{
  "experts_per_token": 3,
  "balance_loss": 0.0107,
  "lr": 0.00311,
  "beta1": 0.95,
  "steps": 5855
}
Below are experts of layer 2 (counted from 0) of a mixture-of-experts language model. Rows are named router (the router's row for the expert), down (a neuron's output weights, with its number) and show model dimensions 0-191. Each number is 200 + 40 x the weight over its row's rms, rounded and kept within 0 to 999.
Before each expert's rows: a language model's description of what the expert responds to. This comes from a sample of Wikipedia text that the model never trained on.

# expert 6
Description: Prepositions like to, of, with and for after words that select them, especially According to, on behalf of, due to.
router,152,259,253,223,231,223,154,214,180,211,236,126,145,194,160,215,170,221,220,242,240,222,196,224,143,182,245,274,246,201,162,247,237,223,179,195,117,203,163,291,194,251,230,209,240,239,226,181,214,176,182,198,136,272,171,163,266,259,171,145,175,178,196,277,158,179,236,153,188,209,207,258,222,191,157,157,259,205,186,202,107,186,150,145,208,155,124,143,184,190,206,216,207,176,213,146,197,239,170,193,197,254,265,260,171,166,120,176,185,193,195,153,168,180,216,163,221,256,212,217,256,255,275,176,238,269,201,239,214,206,148,239,146,227,159,184,259,260,193,163,208,123,145,211,185,285,203,212,160,231,196,162,235,286,300,211,214,240,254,182,177,154,301,231,80,189,225,224,209,214,153,192,189,237,181,161,185,234,175,213,228,181,222,121,96,235,164,135,190,125,219,263
down0,155,252,259,136,178,164,194,219,236,190,212,170,221,202,248,112,194,190,186,170,260,216,180,167,272,267,205,172,196,211,179,119,258,235,97,216,230,220,201,169,226,163,139,191,203,228,256,273,204,175,205,195,220,275,207,213,178,215,128,192,204,135,193,252,167,216,247,263,228,240,200,185,244,215,196,167,224,166,210,199,148,200,239,193,222,170,120,130,197,244,228,233,238,224,235,195,256,234,319,210,172,231,249,121,193,227,208,215,188,188,226,200,257,201,166,91,252,158,211,269,192,217,136,177,234,274,256,139,250,166,178,179,161,223,151,224,190,148,167,198,223,236,233,207,251,271,130,201,152,172,189,262,153,239,198,248,161,172,170,192,186,141,200,175,185,152,206,209,225,160,181,178,178,211,170,200,170,221,168,208,166,187,223,276,191,200,237,266,274,199,186,153
down1,253,185,259,256,209,213,223,203,205,226,169,266,173,241,242,137,194,194,222,184,226,96,231,117,194,173,136,206,193,199,172,216,150,194,148,143,178,235,203,222,202,186,248,159,239,171,171,241,233,249,168,252,254,178,147,260,222,191,148,201,179,188,216,173,214,272,155,198,229,190,150,228,158,153,216,203,136,202,166,163,271,155,220,107,231,263,147,185,176,244,213,230,133,107,194,185,233,181,159,224,210,207,209,227,227,204,205,200,244,186,202,155,187,110,226,210,233,156,218,176,242,203,231,206,175,199,209,139,233,127,238,215,149,159,173,181,180,239,225,230,237,114,210,142,162,194,167,228,209,220,115,212,142,142,182,210,167,220,229,226,218,217,225,166,220,234,234,192,256,212,172,232,219,165,178,239,178,154,200,228,196,263,232,157,188,180,140,197,207,239,169,125
down2,223,182,181,141,222,239,208,213,143,206,111,195,177,163,213,240,150,129,224,231,225,244,228,199,264,193,210,216,174,133,204,180,179,239,237,201,139,201,253,186,227,215,213,260,204,148,215,214,238,257,227,262,157,196,228,213,138,201,209,220,204,187,254,120,254,179,234,234,227,254,179,193,197,157,196,209,193,188,220,174,210,211,227,278,159,211,249,251,145,245,220,137,146,150,246,149,184,222,219,217,148,110,200,191,274,231,220,211,276,130,248,223,248,238,144,151,231,220,127,219,191,254,213,169,309,172,242,184,288,234,202,242,210,281,257,198,252,193,179,227,229,216,163,319,222,183,121,204,183,195,229,214,167,211,158,284,206,252,270,143,232,159,172,244,221,202,215,203,178,229,154,204,161,148,186,278,181,179,211,230,202,275,174,256,190,168,180,255,212,244,304,216
down3,186,194,219,161,279,113,223,242,214,147,131,139,206,249,142,164,146,158,221,203,251,244,219,150,147,190,163,210,212,243,130,167,216,166,169,249,184,166,247,230,221,195,170,162,225,195,149,212,273,188,202,160,199,184,177,233,175,158,207,124,226,189,178,180,204,262,199,216,145,151,255,227,227,175,174,134,271,219,199,151,187,184,126,218,140,167,172,167,227,239,290,212,197,187,186,196,174,219,170,213,134,235,140,178,206,187,152,178,224,188,171,252,225,153,182,142,206,264,164,152,203,223,308,257,216,202,216,207,203,210,171,262,203,167,212,177,229,208,233,211,181,140,147,184,138,178,291,164,186,198,209,101,219,206,224,215,147,235,211,131,207,244,177,147,176,223,97,110,216,225,165,123,205,172,137,271,226,256,167,192,219,212,254,178,192,211,216,121,262,248,275,226
down4,89,186,282,183,274,163,218,139,187,158,200,222,220,114,188,130,256,148,160,279,219,222,151,213,184,148,200,185,256,260,156,164,216,161,188,187,186,179,192,209,209,228,218,185,189,241,244,252,118,158,232,195,242,192,225,119,288,233,193,145,202,160,152,287,167,143,162,136,166,238,172,202,200,234,209,153,210,134,157,142,177,247,248,193,161,213,232,242,141,181,265,118,192,189,226,251,180,200,148,201,199,190,178,223,205,188,269,199,187,182,90,240,169,195,86,156,170,231,201,227,188,195,191,128,216,224,183,201,179,190,188,179,267,211,237,171,208,211,269,251,238,242,194,243,268,129,207,195,203,202,230,213,170,250,192,213,159,213,236,139,157,146,150,160,193,181,237,193,253,192,113,153,233,130,181,222,188,150,234,150,158,266,297,250,188,196,184,183,138,192,241,169
down5,155,161,260,177,193,249,225,76,238,275,158,265,103,135,181,211,203,159,245,240,157,306,173,103,177,237,194,176,180,214,159,239,186,222,201,235,110,188,265,174,131,209,202,222,148,221,274,223,303,194,178,237,170,158,162,132,178,204,134,256,203,214,206,206,131,125,150,264,153,230,205,243,162,179,211,204,189,208,176,164,192,149,199,205,166,265,188,195,229,239,197,150,134,206,137,229,203,172,210,162,194,112,256,225,173,198,213,210,207,208,197,194,201,211,172,245,231,192,170,211,219,274,183,213,234,286,179,199,175,161,226,201,248,162,280,209,272,236,195,182,250,174,169,210,251,203,163,224,214,288,164,152,162,262,178,207,209,159,164,259,146,213,169,114,228,187,236,139,270,194,163,260,198,260,223,105,198,237,143,183,227,156,178,179,169,160,134,238,203,216,167,181
down6,194,235,172,210,219,208,200,149,258,154,169,192,232,135,180,252,229,229,186,234,218,235,233,232,198,159,242,208,191,125,213,189,235,214,177,209,175,239,172,208,218,252,300,150,176,150,234,264,197,69,213,157,155,184,249,254,241,142,243,186,163,209,229,169,212,194,177,270,186,217,179,219,184,142,161,206,210,140,136,228,151,224,228,204,183,223,226,264,230,161,227,194,189,218,258,205,242,142,207,206,163,160,251,209,239,239,175,255,200,247,240,247,235,248,141,248,232,162,167,203,189,221,154,157,258,250,186,201,206,152,133,165,214,208,216,196,239,235,243,222,266,178,165,256,235,206,183,195,166,150,196,238,183,269,167,208,187,297,205,252,157,192,263,191,184,267,230,262,250,127,205,196,223,206,196,185,136,206,210,161,123,256,121,210,188,234,201,175,194,132,224,215
down7,212,168,114,181,198,273,196,186,234,250,151,246,234,196,169,208,185,226,234,147,107,221,193,185,144,231,194,169,133,196,195,204,192,249,185,202,197,171,162,207,212,293,117,207,177,182,246,286,216,173,196,180,231,188,229,205,149,141,244,222,197,149,156,300,208,274,156,190,206,175,226,179,178,130,210,187,141,77,200,188,247,214,226,153,168,272,160,144,103,229,190,177,190,183,213,166,215,217,227,181,232,143,204,213,141,262,260,217,202,206,250,265,220,246,179,209,197,229,217,213,234,152,238,236,171,78,256,188,185,149,203,110,239,163,243,166,129,176,204,207,259,227,172,187,246,250,282,201,128,162,211,167,195,130,187,262,168,258,218,269,222,138,168,216,228,177,242,289,228,213,278,218,266,195,205,215,214,215,203,258,225,202,201,181,221,169,205,242,198,201,285,162
down8,159,235,185,184,237,251,118,229,136,206,156,306,188,242,139,212,194,236,195,210,163,242,292,170,192,172,89,147,209,194,206,230,167,242,183,244,155,202,282,172,142,212,148,206,199,237,181,206,258,204,204,273,235,195,247,144,260,172,181,205,185,259,242,195,297,136,152,151,229,295,226,221,183,209,244,172,190,182,236,228,161,125,227,297,201,212,197,214,241,128,156,189,207,215,209,190,224,138,154,214,263,177,191,170,216,230,133,195,221,192,147,208,207,241,228,108,172,154,199,236,158,232,201,160,174,150,194,186,160,209,178,151,180,234,212,205,213,208,196,213,131,217,195,195,173,127,214,225,221,209,250,273,187,183,241,202,205,164,129,194,297,222,211,95,211,231,133,154,156,195,236,227,192,213,224,190,172,253,252,218,259,166,217,231,273,273,132,230,195,211,197,211
down9,184,194,129,210,293,201,181,216,144,204,178,220,164,229,198,276,166,236,141,190,235,169,160,261,273,217,116,191,184,199,257,217,188,206,174,95,171,199,165,148,190,145,158,161,139,163,204,152,196,245,182,227,212,115,220,219,239,147,132,212,183,232,239,155,161,165,217,211,230,242,264,216,187,152,240,250,221,204,212,193,226,225,204,251,266,128,211,262,225,155,204,192,258,143,214,186,133,251,172,192,202,183,217,158,200,219,211,155,226,240,28,193,226,205,186,238,138,210,204,149,216,189,224,223,252,190,147,251,163,184,164,210,164,187,223,172,177,144,195,173,237,197,149,142,166,184,139,176,232,241,220,194,231,232,133,168,216,179,146,86,145,227,169,147,187,199,150,127,172,237,235,187,179,186,171,229,161,218,178,157,229,254,158,146,182,147,200,204,212,234,201,219
down10,244,139,212,239,219,186,179,166,147,178,201,247,193,198,124,184,258,203,206,241,229,298,154,186,176,236,182,167,179,258,156,149,230,190,235,147,175,203,204,210,249,266,260,177,172,201,204,157,228,210,93,177,220,167,233,214,218,167,217,226,156,101,193,230,254,121,199,211,231,211,127,210,178,209,245,172,233,125,221,132,243,214,244,273,226,260,201,212,170,203,176,142,167,128,217,170,234,221,276,275,105,161,191,196,276,207,215,239,176,149,276,270,194,211,176,161,149,171,204,179,219,218,260,194,227,210,162,195,278,205,149,195,223,183,187,212,171,137,209,249,103,198,154,148,209,149,201,157,259,212,135,222,169,195,188,187,238,255,209,177,219,295,268,174,141,238,232,231,137,181,194,102,203,252,157,197,174,183,205,169,116,238,166,197,177,195,254,167,183,166,307,219
down11,187,148,181,237,230,171,242,189,242,149,197,295,212,143,148,159,205,215,244,217,173,235,183,157,157,216,142,177,216,255,166,200,226,282,216,192,119,212,173,211,187,196,223,197,227,151,192,150,279,155,173,253,242,212,157,208,184,258,143,174,232,161,190,142,222,162,123,180,243,218,241,206,211,205,165,186,159,186,287,211,143,178,169,191,225,229,209,262,211,242,141,234,145,195,217,173,276,208,207,235,185,215,222,115,240,183,184,292,233,156,177,194,184,219,229,146,205,245,183,224,211,232,285,173,163,249,169,230,186,237,87,86,190,209,187,207,205,199,233,209,318,180,210,251,207,179,259,171,224,188,241,163,190,200,218,218,190,201,243,181,221,237,223,134,167,184,204,229,128,194,210,283,180,235,223,187,206,199,205,216,162,216,225,122,138,222,229,159,161,253,175,209
down12,193,109,173,247,165,210,226,212,186,207,158,171,193,216,146,197,169,197,191,285,227,184,180,179,200,224,194,247,175,246,222,292,222,223,215,127,111,204,240,213,230,222,221,232,173,147,141,187,240,187,209,288,214,205,201,180,271,246,233,171,154,272,224,181,197,241,264,169,211,253,184,235,192,248,253,241,245,184,190,210,184,181,130,175,240,250,166,251,222,179,182,152,184,163,205,167,237,168,209,166,105,125,267,185,193,115,279,216,200,154,192,208,210,214,274,156,183,218,128,242,137,263,222,309,198,166,214,220,241,229,211,197,208,158,258,231,190,199,167,179,233,222,196,181,191,245,286,186,261,206,174,181,213,294,212,188,167,160,188,214,255,152,183,194,214,201,259,165,233,140,156,144,271,172,223,140,92,199,211,215,191,117,203,217,196,146,170,173,216,114,273,189
down13,205,149,204,245,225,134,244,186,186,216,116,212,233,127,111,165,233,235,194,172,212,161,186,242,197,169,184,187,235,203,208,160,137,162,150,188,124,256,213,206,281,222,123,219,259,191,196,155,167,215,245,224,188,208,210,175,208,280,195,193,212,218,193,230,216,68,206,262,183,248,259,172,116,175,237,135,149,199,162,145,201,220,150,212,251,167,186,192,157,265,215,160,239,196,277,207,232,197,209,237,247,225,239,232,205,197,98,230,214,152,217,130,194,267,184,169,112,132,160,178,189,237,110,202,196,221,223,198,221,255,265,146,170,209,199,208,260,183,205,213,182,203,309,169,197,162,205,220,173,221,226,166,241,208,256,195,187,228,186,215,161,218,168,220,184,231,203,219,181,170,210,167,152,147,201,182,215,189,232,203,192,239,282,153,124,191,184,191,207,252,274,183
down14,164,107,178,131,192,201,180,202,219,247,200,185,183,194,180,182,180,201,221,182,174,200,185,169,258,165,178,148,222,258,237,176,234,251,163,250,263,166,188,149,148,159,213,178,238,272,261,238,263,257,234,172,249,198,211,197,253,203,97,155,209,206,275,258,245,200,256,215,234,152,196,216,203,270,228,241,178,213,278,270,193,193,175,141,164,227,155,228,277,171,277,148,176,182,151,187,210,167,181,146,185,235,252,130,204,109,185,199,139,273,201,183,202,201,221,286,298,206,192,285,182,196,177,191,202,213,193,184,221,125,240,219,174,149,260,183,206,203,203,201,221,189,197,208,113,226,158,170,226,234,135,191,214,169,243,143,186,216,157,246,201,214,228,206,205,170,171,227,90,236,179,239,164,270,142,222,131,210,145,223,216,157,139,144,217,246,193,218,234,177,179,205
down15,157,229,253,218,272,160,192,214,225,278,265,154,222,211,219,216,244,128,222,238,231,201,185,150,212,200,156,172,187,209,158,196,209,198,146,232,211,219,265,172,211,174,209,193,244,178,254,240,144,157,204,198,246,220,234,231,235,231,188,194,208,179,254,240,190,251,233,237,173,271,165,256,230,180,196,229,123,185,186,211,259,297,163,195,158,227,141,260,210,205,202,159,190,131,135,154,249,224,205,218,196,252,203,206,232,185,262,175,221,209,268,164,192,129,151,144,247,189,204,190,269,172,195,185,207,210,141,198,147,200,154,168,172,226,159,174,242,211,238,208,255,204,240,202,155,110,248,161,173,134,154,178,283,188,170,206,112,261,195,247,211,214,192,248,213,128,147,188,266,229,227,182,186,229,240,199,243,231,199,165,138,192,129,204,253,207,182,210,173,136,255,161
down16,161,237,242,202,148,154,169,117,197,146,130,235,121,208,238,193,106,163,229,152,206,215,177,229,184,176,182,177,146,208,255,105,171,177,253,149,164,213,219,148,213,198,228,269,218,236,236,230,201,209,161,170,114,161,183,102,116,269,203,274,155,196,162,204,210,139,198,146,219,242,231,163,257,186,234,142,151,266,216,193,193,261,197,166,184,116,204,215,209,222,162,225,209,282,202,215,219,191,220,237,205,175,199,216,197,215,237,163,239,201,205,171,203,219,212,195,196,238,197,194,175,236,181,148,152,231,238,261,138,197,155,218,196,157,217,198,216,195,235,195,171,203,165,250,147,158,170,179,184,226,207,192,163,213,272,147,275,247,185,233,208,123,212,110,161,180,164,155,202,234,259,251,161,172,204,203,128,221,197,185,106,189,230,189,194,169,142,248,178,238,157,232